Weights of a small mixture-of-experts language model, trained from scratch on English Wikipedia: a shared expert of 512 neurons, 4341 steps.
Below are experts of layer 3 (counted from 0) of a mixture-of-experts language model. Rows are named router (the router's row for the expert), gate (a neuron's input weights, with its number), up (a neuron's input weights, with its number), down (a neuron's output weights, with its number) and show model dimensions 480-527. Each number is 500 + 50 x the weight over its row's rms, rounded and kept within 0 to 999. Numbers have three digits each.
Before each expert's rows: a language model's description of what the expert responds to; "comes after" lists some tokens at least twice as common just before its tokens as in all text. This comes from a sample of Wikipedia text that the model never trained on. Tokens count by the router's weight.

# expert 13
Description: Month names and nouns for works like novel, book, song, season, plus word pieces after hyphens or slashes such as follow-up, N/A.
comes after: "-", "–", ".", " on", "/", ":"
router:499423562491530459462497529576445539522426480515546451452429574629507519538484448510485439445551512496540450612568536503513522521355472464507498
gate0:441410501411536471489446469521502543552464444596519525421518562474483588483556460547513459598453453469425449507492531524462505492496513405523565
up0:553595543518418511503535425429543462503479565526520490504466393474503476424482517459456537464458573440579565504487521500484551505495508516477496
down0:413426538550529497440471519489467536489528513510427367546578501514519440584542462578446544479521564466623520532398475500556531449399449555538497
gate1:548496479505584508549512505497574534496572513539517527532440545516447454521557457498460476561545506487411439581615425492540458529533519490545494
up1:471516530514541507513433482511546438438550453486403539471546521481480514542464501446501585447520484448456599437503442504540444553564525527502430
down1:452531442389497420483447493479497514536528497514538628495447456503494532553501478470520553565480454586518555516533511479517397511448449448522574
gate2:510464505579435562526398488506418486501546522561535424484506609519459454488598498550572582558595449503534510492529489513477416505447512526470508
up2:526411446596506511459420526572484563521481403525441467502427540499537494461526566575522515393458460478513498430516534516505436502525467449523589
down2:470546493526482504446519492502482366600468535576472537407487493557546477475490403571596436462475570475567517499457579461503489491545499485456513
gate3:483476511480484470485465517450489437463457513459437515543470587461552451474486480481513522537494495497552435472474505411494468514469475523423543
up3:493503428442496451542497592529513475415490459562408511543506511438507464513501484420540475526500538527438525583513517526463502508510480546441449
down3:425515500477439491553506484580554483571516474501533425432503511432572376609611479460467490483539456518438535586419471407536543431581560505534434
gate4:566461543491412413544465503523539471535568517472531578537458541415542497578475443537497450528630531485513469506452485570428523495573443518449492
up4:547464529509587577500554592478532531500489422437492413513507582484504467489531480456509471496473511581499476442480483470464501469459519568523563
down4:402453574595486411482417498495459481476500528418452438583582561524484445528489500414471526542478485466562478505463509506503453502514535502525499
gate5:412514452568460450504484484509532535479497485504456494474431465520531444556583429416449522451536532487472519531565500472506458426552447479479466
up5:494547479549532465504466490543549519453469504476588449522550515421502446499490518512579438518535409509548494510526457460490400569470410440448467
down5:509498469489487565494501538509495465598440461522544486558480527546433476571531571518498425546493544546609515490495577451501582458550582562504532
gate6:480572460468428563498464547445619460626513540554497399473576504569481504542535488597392530527464490439526427478491559546541403459494526512510550
up6:546435522505550352424433518545496601545469545467434506493577522545517534505454524435503456548561498593595533505389520582520446502450470472423430
down6:473542564549515548522464452546524493546552506550439489421537491460557471527475501444490546556524471499469458419491489492496537561532504459480477
gate7:477379580594578534531428546474568595471508474520415491476583636479457543549440457473523502602506414608479555511498367499508624563495499497447474
up7:535451481456425458520490458586522462488537461511522626539463407530460469498582528449518531573492554532554506494479404452496437409469461522515495
down7:528434542441497529401526450544549506501440507446579490591453564454422488544515533463441567476486536524496533522483430505419547457464504577403412
gate8:406474565495471517579551424539537540480469585646563558497463515420443440485540419502471462535448510530539454459547422522484487520485564493483506
up8:501456572512565447400572462446442470508447476599451561494480459461536446432474483402501564510556502467453514516489525527514398541463561540452456
down8:402520605449406508437492521443526559572497555551480510494476497443448468537548488616466425499543522488495458507502486482438514534518497561522509
gate9:434502445516545491541554518452599469467502581536531528479488561518623529528566501557556548520445474559446597529536459488617566563426555440531428
up9:525473575533485416573563401453588525486471498529470442559510568575515576516392578484539428421554506532530492530548501487510548482376534428497464
down9:463468523513466541536550487457497563465509445496399448615503539510501478489542463571518562577553416448481554453459543555531456485617477518506521
gate10:502412489524561459452562388379543512469517476530470502410429573514508523471530528515380475509552495396528469501510465454484441455511536517472537
up10:434564487472461495583452507467566497598530578478651519644501469578451517517366478522577467443583485584534438458510449521523554509488512522435508
down10:525443460531496516477509485419547451540522481502384450581518452497527496513475436427500547435517485532481527461517404587517494434576481547488632
gate11:471466609505550448495547518391585501494495573554500504497486554493516512444497604522471489526579420448464471530501494418534462501494495531468430
up11:470467461488500550550564424591505477467477459400482506423485524481454526564442480474435449499499551490523559435497494508488518527539539474453523
down11:482450488486588557457529439485520513487464583578464537514532539586441579549481606500545539428500493440470553476488499560485508457506543513519440
gate12:508513520529578484468648512513480521570464519528452490478495545364482500481446459514480510547594535531514491489524490512552389508496450546564472
up12:536499538480496472492539471516503492514543414488388494515413480482447488496475519491570487522563489415536511540475557521544532488375438459530478
down12:682568467499548563479567421508503431606496487472428491417444523491459522567466365520518500525601509467561544542456521510478504545558495532519491
gate13:498500546508477444538528441513580580513497499520550441472395527460542493497464534482444460570471677467651519499507480430415612537445565588450434
up13:534403442595495598516578489575444422469547497404495423580492340458486524487531525445504547590503500521509538471456479506597569507507478527544421
down13:544511585437563556454479474484550541519462497440430525502503537478528553561519533524531470453488500548499483532493533623556517448461454502502560
gate14:504460561502504462434403506545477417543472500478494470497455559520580538556475500447497488493517504547593493499568502451525501493525559512488449
up14:491444478485461503562461409495433436532430494570482547472495531525488548481558527570502514480370493510518583435421485521436431490530482569489556
down14:517511510501476516514557514500491496541492534517393482514528456564498466515533560497511511471541479480450510544470427434481409532477501440535548
gate15:459514528546458464436357526577483523543476578429532592419489453471498501467540565532490540419444503380540577543545525455449607397461518497408506
up15:612451363552647483478448513462480404429523475492581440485577608555544490467545501396464547524476453541429526437440486483561490486489544440534521
down15:561509484509506454520526475458497458464505565487490455456421542614499485541435616501472581457561408493430535624540540522510479446460522441509419
gate16:465419441517482615449501533477529558463535437459501499503502457494548564607455530523502598511534476536492475404430520511553449582459424582419401
up16:519423454501488557542560502554504584512519534493427577590453509558554598534453491494572496400518506509535524491490518569459485548496437532573530
down16:541493571522566496490463425501464489541511527538477487508422504532479492474506470448403461530535470476568509533485537568492412500501444497517467
gate17:512385400547589569522478508496555502406445430434528503515555495468488477541479592501473402476482397541427450418501524487444473523493448429506479
up17:499539476499428540449552518469452461580574559508553570448507536502515513478547540515442636547494498527560506554356489510525407443554529530521449
down17:552486433508509599452489526488536491509484523506492471488503525554545466476448488458516468560496414464560595542583535485427597571532378530482504
gate18:620575555470568478506510569516585552465484464487568521450498507496483566514432453534404564422533566431480451504526496431425530515460509469569400
up18:454464430473454511545519510534444519481415536478509522508451450487533530531460438567572538476460585553557465466471436470527546520514487563393530
down18:532529466497546438465517479573584430478522459562443458498508377550481539510543406456525423499629486469466390468494442490458464532564489462569483
gate19:500420449583529543419442564491481479525495604483508445497560582480503508422473607570503516487489484488595513519464411418478551438508494506503514
up19:504538560446490519445523420510390455604626490649547518588492548456523417531434606501477508544484526567491548541495523559510528460489479597441513
down19:463487483498513554424444453604419433525493488467488496524546454420449549545533435510580481499413516512482469517606497474617510415455551463485561
gate20:458466484520532510591464522420528512405413449478493559568447506532482503495478506492495444416429535507537535496481522517443522510498391576483463
up20:448436434429509416532555555437514543449425415469524567557460558528514494501476529454529540532509485508562567484478524420493443522420505538488497
down20:450546505498547424499553438525580422538497497511495503434535450518574572482517489510523578566507445522503481472484535571506436567428470396463469
gate21:447450436464528489479445463456467498469508520564472476478561545485513521526522396479513571507494441573554469540520482516540560503539492553493424
up21:434547511467502594550496395525504593588494508476549566471496495489518516451507542544489510459435472552591466560481600553463553382524436487514605
down21:524494498538573539536544518438556474452475503482494496468489435660540424461474516471552464423532504441437466567529598491511576458523592483500450
gate22:504428495502576538494420473464534527536516507407530531576498430452498545510486563566501548491440556469450474485520527517525496408462570520595452
up22:542458517506465461426533513510518478550525467473478419529418507459521464446475576626517434473534613501441533428463502511537495361490488513499609
down22:481473500455493561583546443585443530491542581417510448543477524456489490509477507476463529402427442449404500466475501530581425516555460516491486
gate23:450461501536481467587488347465529488563509490537514471478478495448610458580490503537489503504507530488486482432535505412424557462495451467441539
up23:489573565501510470508428483542542606517447398419425532588493472440517400530451475478526484531517495513481425527505523424498502537479565532411604
down23:524425481407509529530454564508456606601501660542509480517490436382487519545556593535519513529470539512587550441471611443533439412459507476498479
gate24:518571447438457475603480491612519446473461506457493476492519501467456501522534532498589491427501433450493524548491554534516496491460523404525535
up24:615474485490511531488527394473543468585515537490473455438458479461533534559483503523520451509570460580445509577492509591498494467487507592420536
down24:528507538578504490567560457544525531526572480665485512507477547411490443481549504531533435471533556427512584448455512489590513572520525555582450
gate25:514561550492584483510370566556542560474503498457560506471495520536509418483507508500407477478478578488499422516551494475463595498488548475550542
up25:579561515551503530427537486436611455441546473466568486553544478551482428505523463523454467433390508459384466487673592458387510479505540475463526
down25:613469464497644603565522489449466520565505524453515538462552425554474482504570476490583538570478583523575512486481455553510515463512549411477521
gate26:421531564539505466515520519592419458422444434514471519548520551451471411532472468578497423521452473495568571425493538613438512536516447461394524
up26:446530498464535440605469532486525572447519549475425508466522500573506536546479542434504516464566538464492495488474477482504518478482599450507375
down26:449370558496508469529494402539530401463445456450431536541508429517478433477519510477471527543409468466532454515498474580463542445453558397436533
gate27:455491512588462431543512469454507509513472478515458509587479530553426541457496498594501551550487484531493600560513482550500519451481516431542561
up27:462447519492597446455401557516549473598469380379526516518484543532460435537511430511486440455521524492464508473524505659487426416498450585576533
down27:405565420569523516474480414453553500480544576553537518491571612519455507516444550541469517495499530551549583479510499457464530566540470496464399
gate28:532506478540468467420486436526452439491477476418559417394455486548573442505462558552378458577435507458495509494552420507469616512514552452413490
up28:494394426428631563497524457529615442471526497531396551575534511447396546438552437494522414317583571564503540481545585556578469493510446600542501
down28:515517530507542486472475478550377496503487519334502468530498552433466493391424472538458493495494555521501516412486529482464519491513531588474517
gate29:532536539539481464589461507470462484462496540467533482409537496549563484457499475522503486499428576497428529478567428531595568570484465348530460
up29:526433481473494416465427544496496459563494514575472489456511418490443363458520473495540428604536552536555528472561514442417463555444481450433490
down29:568509513474428562576536524526453520443542407543499498400469421499513521456450434537501503482440480469606477447423467412576446577478528527561564
gate30:500513482537506411480529584515638451553440525582520537491439517525581493565536477614522468540482456535515561511528549512440514440535489563479455
up30:530551419544462543540505501579577457478467486499529440449491507464470542457498449608446473494461489476613528489497500538523558513553548533479565
down30:477444528519529477502522553444564496599336491602482447505506491538582568520565500538499521591462535553418491466469467510497510462561547441447532
gate31:537529519522497519497509409448519487481589470524559523513501542463458561488493579445572602515525500485616465516450464596482504544529592570574481
up31:512439483588523571545509567563584518491342508502453502552499522487453521510470451493548456573553475528553398647519414491545472453494567539575475
down31:552416469480462552410550576612465604417532517472427451501540509422499526431462576470455550457578513496465445568523454513559455587503534490477498
gate32:581542504494454495518552544473532475517484444458499478561417555542513502442575518509515471527499594463395495508563509536526521481542543518479501
up32:501626445476529530512499451524458486488492534493517481548474518560589565524468464613491495492563547512529503558512515525510583500517543476483507
down32:434480518513511508523578514507416490523461462487485468523458492541430484395547432467480474516525479530496541459433520579527558531497461550507560
gate33:490433542406588578533560448456512440501557487475498562432527544528487466563490495432479474593575500513478463508496516489505529532491498451616497
up33:488479428494531550534528494561524480416482563410545448509435560534567497533530498576424548511386590512480561427451486493496471548565471473532565
down33:574505529500454562514489481481521457581448544540587507366449577539572500467494449540470587396491552553408473525498499512527514468586439468435455
gate34:455503531392561469531521534478568459591458409538515468550488563583575468625471547482558425486461491528452482545544488510418476506571484464510481
up34:546534527505423411550424563509505527481490507471482530452505551509531493437514546584521443427465569529436485473541519538451526491526464557482421
down34:437404539544547544471520509444562513447456419436482523533511500400469474530534547531463541526524512511587474667476564505540473469515504539467471
gate35:495462537519524436488540530442537427430427531529562471545491486534394501447577474497476473527600521477557416363512449450421548463458603464431567
up35:458518450508412455497430536509532506403464479504514548425487483431504504545477481524504442507476393502477470457466464481412479447519427517542513
down35:545480418530429483533522472437497493449475564484554542532443506573518502604532594471547613559462529490445470537574510534530500537523509414454478
gate36:389503514500512468505468450477418495432465562453501479498509478551548474477565501471508511497499508463489503531473523494482447518475586454500453
up36:483585529472448483478431518590536404503520634556505531546509494488521521497441609499483580465644478531577459490428555506536465552460596524503518
down36:403495547579530460488443511463500488475528610499481624474512508479432461519482532398399487447496455533542437509478547483487521527512572447410425
gate37:490553521544507525481400508642517517453509459521515469546477628505513462598492499581538625534499478478539466509433557517606503536540496468481519
up37:611505414481511491477549469494519436513529469445406471475504442517544469536494573421496450515471556530470538446524498349445560469479513412472424
down37:431543554561509446474386452467572540489598419498435537526460427478523503382469561493452499557432579434515420443476400498525562517451534512544530
gate38:495469508505566516418442484570487572568411443436477562515421562429515478445549563500506520590548494433509431485552497529491455556522488490397497
up38:489574503571562487558482540564550442420563431594543428574503421494436530552465558477511437504398491551566487475456564458489543526593482526541438
down38:447542422526544429510525511458556463505425373479585469519455462538495486496554600550553459494515422503391456465433615543454436462478509401454478
gate39:450470552534475431436473547535514593503478473542565464507518448532477588562491441569523541463505542543473433530515560529498532455587514449479465
up39:494435492482540520479558574462465479435478467541474488479541549550559536644499421602458480562461459446632503530502540458430541540532426518510573
down39:509532424492474493525542484476466495445504527516508491609467470488495566498476514501541539372471545547574480494501568422469501490536474462491456
gate40:501493491568462475462487630460490416409511524524490476593522457494531448509429496537524538540391564559486543449537572585529465415558465535466534
up40:516580515544541571529540500466475453430472484357422480441520546461547452539517519634408471529529499490363504562428506433454521473527494443509472
down40:591576538570453531536469486476493394466539543591546522413482574521455477531494493572438451413515525449491425514396510599532515570420549552512462
gate41:428545573528585403519557408420588545551425464677523577485493486433476500468603461591449434457498537509434478495463563604545440559432484428473425
up41:385458495546558475598523499453498495515443462467499445490472542420420508463567504513525453414473518543570495394373491475595401486463507536552486
down41:551579506374525548467536443482412477547474520537528487539502497556525468498436556540489482459427517455516525445570542455497530523538488496444494
gate42:445526505508483417479472467391551463497501499504451554481595410430624459544478496553508477641403532416471508429469536449479519550475491531436534
up42:529444478564552554455511583504473457500493516509573559412437521513496480482429568497509580414544459484511539514539441483472462456496515476547486
down42:546501469511483420532476484526499530504558426471469435503523475456502434401535483496496478479509452567531476566541497396482505495491432620571463
gate43:561450489493468439605485435502409459475540488519459508541465536457520469506476413497608528496481507591442456509471507404562550545516500496472509
up43:485433476476594431506508366527560461548458525421389510440581515507504496489489477558543504427476469491557540423422489491518443537421478444508595
down43:523538463428555492509500460559433515522672454452518459478530434504471544467535542522440531489559471516466448524524460424469504579458458450504470
gate44:494562545531472434514493529563461583467450531486515383468572511519617523549548454577438408522459494463514508510490471569486467563537500481489562
up44:434548532458509437519462560399444467384489502474589407474439461500430431500529481528436480431520611541531474516587506468519541479476492519477496
down44:472490508441540488550458487497469462416537474516429451548517521489522468467572552537432418518421551546445508502515461480546554508572495472463533
gate45:515480396424520540587476472479440473469577528553521448430550513484508457511492522435487481583536466511510544475532444493468505515531569419441427
up45:555443548515462574450490431494523472465408546535492540549423502472489478528543484536430508537501529383480507572469493510533511494549423491520558
down45:548475510658581439542468555409444559496466576492498468441447554516477470407557562559477483527552505548491449518402500522505501519578543584620508
gate46:481483489545523480579439524454585444529501428492553487558511476462493394481430498456430484567487552540487517484600541549520598466513551505426469
up46:567579528509514515459476597468492481445493534465583440536549555421517518501473573412459508500475520441428500547448497527412506468556456479520473
down46:465538475433455464528563578505493479427516467494519527483505490458531527485429523575580491552525465485600509442484515464471515426492525478495591
gate47:476484527530578608518510486527447469488485492547558507507426442465522414509532662517433519483404507474614559494557627509594505522466604556467548
up47:537549505522495481518594450473523547526486520455550524545483498537518505578519448457471503457521476470522506516508544512516408495416459537582450
down47:503503499463462592491455396525456466517509541501494492458472578482469530576474492502518523602495378491520545596486483498480583454507480597441477
gate48:468475512414469480433449493533528542433509479482501473437501613524395545548461427459477572519599471526458510558495408505516538485503417501524516
up48:432486539536425584496439446507454492409535492570412413462511531538521536538439485442479472504471443472460563379412484541480442603548503457546544
down48:510598502454559566484568553476468474455440460526558564565541501556507472468504432548491510407473510541417483500429478540440510484550478496579485
gate49:419506486593489555478504525442445607420515491525555453427528409530556575435489428453573523444557519518541560378520512480483515497565457582467580
up49:529500567458443439595513461500462451577565547441553497542456568495522575413402452556521519445531440464496450499447575552543580493554543620515520
down49:505486532573406542562536493529526531463532503522486501451461467476463468555479570505544423430483534513406541587450548471541503538495476458573432
gate50:485483478541581509491499503485466443509620588360446483464533404494422544514463540472496524426535486602502572543453445455531544449478445370471509
up50:511428451545532451420509489341455566514503487478504466470453438436457493560435592521507390466487350548435540580466453515495413580503515483484546
down50:487487521506422567468431496421447504480462596488394428470517554531507425510490484460495456453467540528443507486481526463475612428462418489505542
gate51:428563587481629482629480572394555527453373418435566482462434591463563430520509436533502525460518575469441524484497494534510539530496499550486501
up51:475603473449452551479421545501469508599524520498430466399511431513501432505530515545541496489442480539412466518423486467508585456518492534411513
down51:469493530445436486505497563466492532555461454423560526477469570496447506588469557460426456483481556517495418460489486504513625470493534503423545
gate52:451473449560524502512469466541483438500413576498432477469520545426538463529493547536485428480538472520362534519486434513510451411466492587419432
up52:485476573519486512457512426573516425605404481451538446560427512442542461495533509548547521542578635408394532545484487576484453552482482538466497
down52:543517566543532383490474436513499576527496517428482471443527488493465479571440491533514465471509502538497418495529480414488536566545499523505636
gate53:521511572553490505583416507498566464481509488479473399468423561465458433375576505480467471504497412474534475528464492526531479496394501460472441
up53:597486470545447540556502435456577525504602534407551485458482555440432486545477494462437488511513443504479479479471470591573483532477548532579575
down53:380421517537475523501474467511499445526547526528473546517619459468478565487439479460499563538547440555440544485470444512533564476481482426421572
gate54:533484488459510421492570575527414609530436593500447455467415576509430470460511506428506556589487550499546543448508516497509544446561515537514468
up54:523461583566508571586527461480566521479481487587594461553561516589554587574501494493529477498575478598500593402438507517491456480457553526535499
down54:543553504514541470538531525471527427485538500496427506582476468385473504451517398511420443429508548533491492498505519504447426531476563444565514
gate55:498434496416512513443595405455452565533536522451588492460551458516577486504361458462463548506458422609544484602532497586463518584491520463552498
up55:476495532473441518469538414476408506592500472578534537469424490534494538625418545465451506520549420548530498515562517496422496503425519518501520
down55:324490468470513532568445470490447459527601525531500480462492474493502562491494518493471439445498504489453512513472487558629537401450504537533477
gate56:505549501442464481469549553437506501501529568520588539423494529496575522412558460496522555532475430525449522473524443495570570525447436503529513
up56:537530546534581484389532427500539386524564449460482483506503532433503453481508429497582502524429461429510527465440558612479480516496475535538502
down56:465543479482554528505493531484504492580525476596534501553607498530453542505530459529458489463512484461515500492557502554448526524563441517498541
gate57:473562545380495501483570577528468542587435525464511496510514483544487413599456552542573492550554488501532510471473542543533508473433469475460566
up57:516433518509464487440422474497609477429503531429498444433463586442484471507485534507390550377457583512476571441514525502489504446552539421443501
down57:468501569483488519593553545477536475519489405441538500541413505543517521496545457585528460490369606463532495526529417382504549424515496492463519
gate58:512430491575589476526509542455475543546527571525579521512527416579482464508510526443495501506539474533480457454564513482368509530485488514594507
up58:514521498426526519551561446399529514489612535459506492436515395520514442478432419442523486575530503430436534464388504547453493523565446516477504
down58:521519551556454490493531512473480437574555507492435484583507376552515516555461578466518438453454480523538520524483539569528543534594512478491474
gate59:508431475546501436572526488516491545509504509463529453466500509548512574457544462507519556534584492513536457392510538506470464591536559487540490
up59:417506520508476501488394465496517483460497458596509431405581438464539524576444513528448522556495468564446468497534438533537473498482474466481521
down59:524461521604475556483506483455500469540547549515556430413524487516500476557483540572559502536531467511522407501511555539520515479438466522457623
gate60:485509523570572404489551463474432548441450507515444503520497500431534550479451554539448539547538446482460512608494467490501549492437505577516489
up60:539540543435536525458566422537494396502442505491530581494520515555533503491514458481541429489470512508567542394496448496445494441538495597542558
down60:493527443464552482518445446457522528579545506462560444464599481560532555299510509567510516426483498598552557487479489500555559451529535457515654
gate61:458461502503506435486545588470415523562463575480539545493498474519452477523482472493487448412439508515478496484514420511548548524563514512553479
up61:534503546484458543491495487482570440551538539530591508454541490529511475508543516435489513481475427534463604512515471533561497540495539504510451
down61:544513417446459544508569487394536491490449531532484567525486541494498396505504566508510487567493516507429512543515554468540426526491526444456473
gate62:551482542580451475503503534542627468469552526463559479584467500480543463456498475427581593511460540488491533545493488550556490562510563436474480
up62:552580674478553451379484509452465517468462435545548506467594549447542471447568435403545538579424551543473559470446495479482512580496506483501484
down62:466552497450466482521402493420528449522510549512597540430522527607527508536465541369519485443585569559506456394544495533504484566475574567456460
gate63:549421543498459455524496614486471551458550476452505519473542538485476530591452490457569482471567529456523481509374420471503562514433496544533541
up63:461506452553432458472500501467496498503521490457548472532596435422419512458454546541489550547474461476442443440551509468545537581515517580445484
down63:536412493435498503511459540502441504583474532473507466504478608476535479548555568494493562495454552484493487657431510467424535412460504429472518
gate64:374481483547593465559521487501549520551553540526569493395491491525459639536549466505514516539585580509446498513515437603476540587521509499467515
up64:460470483516620453513626502589466430503466403470493550540444536531515502552503517532465446543497512579507536625541526555566420496524412543509422
down64:524519519470532527464483431437528481408518557558510475580447506509490495512398541508513627475455457443408535483511504520526509550510534630466441
gate65:523500492579538499505447419455588517482533384487535543480556535499504456554614534500518550454474553558438466532512467520509545497447433480446472
up65:479484548453461521544463500494462440511470476543471495463549510532476519507434611388438459539390465481610537569495504442508455474457525536500537
down65:523457532520552449493393527519551573524362453519517416472509471542533515534505594515514523478577474558494489488523541466422549508426621487503538
gate66:613467497499522462453495498418554412420510534480438539585568454565441471556582484442515540497462457505582569558611471512565474539564518460525487
up66:485460562483512561524533514456623499429552505534496493515534541492522455522490433459505544516641479523448432544538424554603485557505543576532524
down66:401476545468401503475563576440494484481547514539368553513496494453483549501545464507515506563415580428545561478428460492510593492522494454399565
gate67:458528497576511560455542532513469477519429532563405569606492585472463484512496488462517592526543606458433498520475497486475481452544395512422522
up67:488522513567537546595488511564440473495481595585485436577489535459503477437508442436508583467514504471502546471532415466524509482577450546577463
down67:573485388460498550576461558501544586525474550420584496507509506522473511610567641539514557468532514465478575507583592487416551483532502509506537
gate68:554479501416556523402484490495505461389419483453467394547499534524512545540548477504488448630482485520496460520524537535523526466464544590460474
up68:499450423509441498478492485538556412391486478465473521431494515527561587530409453442575515619513450555554528462490625528516471514539533453505493
down68:460527518383499535548425457446499453517487564527480502466507607482568464420499472469506492428413631414557593531510428546480543491456605532524459
gate69:459473544532416474556488385400535515476565543559480510503517519490560546447554473553415480435507477477561478503545536479602503516521502527502529
up69:558475532483445435454457490485421551447500534517591470602458480465650488495463537461512491492476533500500519556532568590458561535514518393466547
down69:492433540518486487578494517423425509511502448556475514466413416568426530480444473458511477457431536537458586532492512502410505519562462557453503
gate70:559538500482422525532412434524575496591564433486462433482574444516643480512472538435563523517496445392494452559449587459522533522514516516441458
up70:521552463514535491519589582495545508474433496575542453599513454543511470521441501553482374513508498467522468546577440620557510444522424437521438
down70:469561460576509445471518504399450498460490413524460561525471529486532569553546511503368445538527463592472536506601460459511416449554476474496616
gate71:472409540530530542523513566523561521503542516498550502541489536573466530507613492651459472481514440525448415450512478467457421580458527397526476
up71:492564439566510540408494479512532533560598487553479467518530532518563467507466523480593564516512487536494494492502494584486628468444469480540520
down71:529467483485603599556535596440559482499469545489544525542509411429511390520426421495496496475487431608608472486440439489561548434483569537458513
gate72:541579576454646426484504401536469541463564563505519501485503473485532523409473418407542452454575506442575511494446468484527554528487550518539549
up72:550427536435511423509524392505408517420548503507429565572488572578526481401481371454560495473471409540538457495445550594460490497555452537521427
down72:506527464461495537576515459502486547590507460551440467456510457545462543480571496541568489488595570527407511454484509523563605510536507498515460
gate73:587464556448455486535470522460479480508534486459552504461507481566416477554531475509478454468495541522441477526504447511560548535511571507539486
up73:495603481508506582523597467593548436467507495456488593546565514451457542504526501484490526537517478450511489516572493543474486472449441476484481
down73:479436543527536460523551490369502488457375530488456450536457565562482490389501452429527533422510579482466438526512506579494562447432444524547511
gate74:500457569464411367409466507526434565455490448484459441543534500555501404416450523556535557399433500524406571434522563536472430549459470514444503
up74:472537400476531544524515536458521476459569537461525586402554480459539536472514456441511553515561451558537507508513467466476410561523466532565477
down74:483499480528501475498525454411539464469528489472517447550555470614489488430403500519489451530508424477397497403462456462497551617448484540448451
gate75:474519517392516460469510433526436557450453512562555506457447547559450505594623388561423594529488583421493612512586481519482527536552561444591516
up75:514549539449510544529483564527493444518496398447477534533462560585520479466457360592487553488473619440434482470581523491441534462438498519614527
down75:560520470538410532426482459628602469499499438564542475498504473597458521626467536546492526532555458512620525462505451504415535488433504389483429
gate76:488475550494643492458538519512571431572552488498475541483563506487536490522407497502433502537596523482531421537597473581525484520467501495480450
up76:582494480538552543417469520498460522478458472482505538556486482509529421510497457449487511503557456554470473420416489497598484508572564502584481
down76:518470487467468492487540579470540519552608497507516531479585537456536494572538414531488489459572477548428486485545472454519453525611481483494482
gate77:435566466611497523410360524466447480526484453631563464532521481502503548500560497549471497579523481509462538435500484478495467504515484443493570
up77:413543419508500535451471503511410601416506516506542445559519494589504433520602569431592415523453527445488533619474516483472523494479503445396583
down77:567578501480479570425507500452453492558462490513505573542560439624490514500502478452583518557541539526521494586547485477502458508585506486476470
gate78:507510479498592556453592469574520499431525508511576440557435501482467517585492495469427399424549511432535510535484397508496559504474502423517501
up78:455450481552489492469518441528560487470498459556413593466547501521411498480521581474508487518493495578504487485531470416513528460495530521415506
down78:515471552491511488572418514418484492560462553574541455543549566483482405510507478515467501552535542463491530438507612586453437423522469464447487
gate79:545525517617550509549505525535562496504536461463478497498445423611511430599531427403442425515479542522521472559406447448448498555492436457494474
up79:456570538547538558618460549553631487485442559493460505505482535559520582498496547437449496448522480501529485583488422518501485591548464479554463
down79:548496578446520537508494459537427388511487472626516495487448563513484621559417521492497500444563491478545407468500460442441515482467606492587503